{"normalize_top_k": false, "routed_scale": 3.2, "balance_loss": 0.00855, "norm": "rmsnorm", "norm_place": "pre", "rope_theta": 10000.0, "parallel_block": false, "init_std_o": 0.0, "weight_decay": 0.029, "schedule": "wsd", "decay_shape": "linear", "max_steps": 8967}
Below are experts of layer 2 (counted from 0) of a mixture-of-experts language model. Rows are named router (the router's row for the expert), gate (a neuron's input weights, with its number), up (a neuron's input weights, with its number) and show model dimensions 0-111. Each number is 500 + 50 x the weight over its row's rms, rounded and kept within 0 to 999. Numbers have three digits each.
After each expert's rows: a language model's description of what the expert responds to. This comes from a sample of Wikipedia text that the model never trained on.

# expert 3
router:524514544485533516423582514526438549519449499466572413421496413455486496563506522480481491524472529507511586496479482479444436469531548507468424500490424426441527523565438439520474559470558473560465510417509507374436412426483527554465556546541588580547495522623547561470497558415588546567594486455589413455558493474457461466537540562549
gate2:528524542572526464478590531483414462454478524451489486500588523524546515518527420512361478421392479520527400572519542475423511612439553452472537513527493545482496478554471529480405448496475582486482535394582543546442542559416444504486424477357525460479389449477500532573542536472450538477348524466525510524419441539492484474485434468551
up2:496583498498505524494476522457520479574579434517485449449548505514512447490536576526522592539475510479481466431459422481540581522506380485470488525483526487470527549469480524378536486533528488517524436528502522455418449534612422475579532430521423534532557513628459501451515392460542418568455400568478408552495553484412488425484558426513
Decimal number parts. Decimal fractions after a point in coordinates, race times and percentages (.47, .77, .9), plus word endings in tables and lists.

# expert 13
router:572510538524522565431504497524454556559551547447554458459501467430453446575400502536469468501488537557559498465514512453462414469543499543457417523445493510479473551486468443523459490480449415568492480461520520454481428463545400484485511557476563528497475519586554494498483513527583530598518453491526451491566507470491414487580550539548
gate22:405444538525535525471561506458405391493440575527436555584338461483404524460487535535421422443563555453527420419603453515445519573581479461499502445379479467606514557582479610485569449547568469505430532524491509502538534555490474547487565515483443522516420535540487511497553500560561485528504393498550526579573511451591522487503491552493
up22:403406503566553482490579528507445460573501521515430542524335418426483514517476455540440469494580569457563511440609445559425487583512561429463482470470432453614524522584430528475580458577526449457466491524525559514507545555453436519504539483503432446505353529496454512520514485550543441512474433528506574598561494493538508419548534534477
Clause punctuation. Commas, colons, semicolons and dashes ending a word or clause, often fused as in s, a, 4) or 13, in prose and lists.

# expert 8
router:524497564488556533456534520585501543499515454433538416450459428449471523573427511516447469509424563577623503531509521494433424443525536453479360520502450479509497487550445460541460482469472520527464504443504463419451453462540479537496502561511522544484528541546584499493501576458549517526548426441513403486549474490532454456541569503569
gate2:463536472491513477470564560528542479577469500409578516447504499481395565590569549561548509517437565482442493513556563434546532584602472575506539516441530530511424475479519471531442548485502442528493552375540536568475446519513331510538492453514472587523507480467476486490494475518493418466514568462381487489546557466476470564492528448505
up2:505425497462474518606542545548512471500439542461515431467526480552557445436487563504447527554502436553466477506379461437446463442464485430527498559544467464451573505587481492453466511532619495570478445622460379585448593553452590501468527482395442527525488535457492495461440442531514552590598550485460527410517407448491487402451490530571
Sentence-ending punctuation. Periods, closing quotes and parentheses ending sentences, word endings carrying a period (s., er.), initials like H., and month names.

# expert 5
router:491501580443513529468559514558489502546454510465566431471479422438438519574477506466466397507478571505539488515475573504400454510552523501479411473506447464444492487517413465447462492535440488581434485443531510399506459496479512582550571537575550582513518490579580607495544574453567498532593526456551432462598540519472449531559559555524
gate0:472500497535522527522491484505515482539420468481482490553479416509512512620498455479499546511478556559449452544512530538515433525511579413554625469585516440480476436503543547463515488539518440469580478458514575531401511522501537580500464330494501472449466633388440484462501421476447416546560602402517517533497496503494509505515536537551
up0:492470525444500503381469561452537469533603622592602484532460517469464454358512542541537473419465438437501604509505509401464471494458514522507449472441495607479571556417537483592517486510473552547436556594560529442506446461564443485409485565450422463469507524583521534515498517510544589471441476614468481548507379543520468513473509464473
Years and digits. Year numbers and their second halves in dates and life spans, such as 18-78, 1898, 1994, and other numbers in table rows.

# expert 1
router:570498559453525549425563531575493560517495508469549438511494448461486511583520560496494487545487534516582595509508504506434415429539532529452428490496410436440455481496466446484437525473503488540442530453505516386450425456568452547446530551500633529540500538621529561573452555428569551569546459477581449452565535511449436465553554545546
gate2:528468422442565536532487527500540536480491570513526512546531437521532542375508488419549590439516519548540487546573442450549583442536434572555555482469523565564511528458521479525491458497468452549452532443499487528474532493569502468431510534464458522417439476526591479550548513348523566480468434547485542540432517441518544419492504511416
up2:475465478451478535465414440515449588512560591489476407529463512571544575468551603561563490494585558475523582509534465535522630441556481541542412479476626527625493508433504536418509538453545479486493466500548518501446510473462498461509462444493599604501464508490534504550554456591571454463533483393515466502446439488480438524448552527516
Name and code fragments. Mid-word pieces of proper names and identifier strings, with Cyrillic bytes and capitals, such as Ame-gh-ino, Mikoyan-G-ure-vich, DTXSID codes.

# expert 11
router:583520614470530549421575524531495567540436480444551375497519481482471512459460503477500496525461562503571574471484519557424424488521526514436436492508404431459483502492469457509470500460415490546484566409572528376485406462514439596549505540574586506523446556572516563489473577451587471571519463463536413390556469485481439460552587529588
gate0:537551453370429384469493501466608426487387505507441509503403517460479439490522525428543563537416416523534473469514563440450486466449502462496602354561548518530490556495480551449449532503569502489506513515531538538470475532465455457559571476474543532433561555503478393617533530431490491462434585524442392520401459528417490478410521473510
up0:513519464463504574480538465401617474466414471527474486577558449436445614509537567484616510571488520545453465489528526487375515468434493468477555421486539552556477385556518586562415435483555430466556513512531498529558521452561461557485438472424512504503453556558421612482520529513467539550507506452446582444550545572509416525573509367546
Line breaks and headings. Line breaks ending table rows or paragraphs, and == heading markers, such as the break after a final pipe or a section title.

# expert 10
router:537452527523522505410462458496584556511425519400536546528451467441501495529444518565470509479455528478483506597509441525443455373462522488426410443445449478438510494460513513439492492504476440505492502489470497428522551498460588564489554478468553544440374536514452466557474478632569540487488438457493495508521539457412416487457472488503
gate0:473478482528505459553445503518506522490579528491467482596485551443543495460419555497396510504473489543488593477512590484434519545530465515562587557411511520562518441600573463545514470429427523485600489494478517486538544565529493407554563414465418472506575510565560563511411574526509442451431604474522532541428509493597475431473517473496
up0:536462500571522477497516507401534487504528505553498496507477460513544558521530538533483590496389539484680496506501451585559476503497513530501513453506441494448568561456490476604427506499513462455540510537492618483560576562584482486475408426451530513455393528471522516505498559613485521502521408479505521392486547506498476467454469597527
Prepositions. Prepositions following a noun or verb, especially of, in, to, for, by, on, with: aftermath of, founded in, designed for.

# expert 9
router:574484528474510505420584482564514531503499480450603394454515445501452520540466556498469475529487532525557552517516466421453437430541569500424447490470397486440488499519455418500495460491458439568435515411557515397505439460520520575488537584568586525528464506607519531484473546465547504562572491478569452458582500464488450500561564581547
gate0:471542488469495495547445501562504443477410510532475409404434598458448579520506539553528428568501465562587528506517419496441455563464400577510442582373479559480548612443473522489448513508504516470548501532517460587542505530480531460557555411552434556490509478521514541452527475493496502505425537473517465522531468530553502459658466491563
up0:496482502499446528431455448451556527482494501544513416442438520461480546536502494548465483405472584534518467521506458489536486578480499636562468572456474469511530505396441581456441522487474565482515460520474466566528554548499548479529489439511509537459420515481499551476526415583531442506526401493456447472552509445549484521613468562479
Table pipe separators. The pipe character separating table cells in election polls, squad lists and discographies, plus a few coordinate and currency symbols.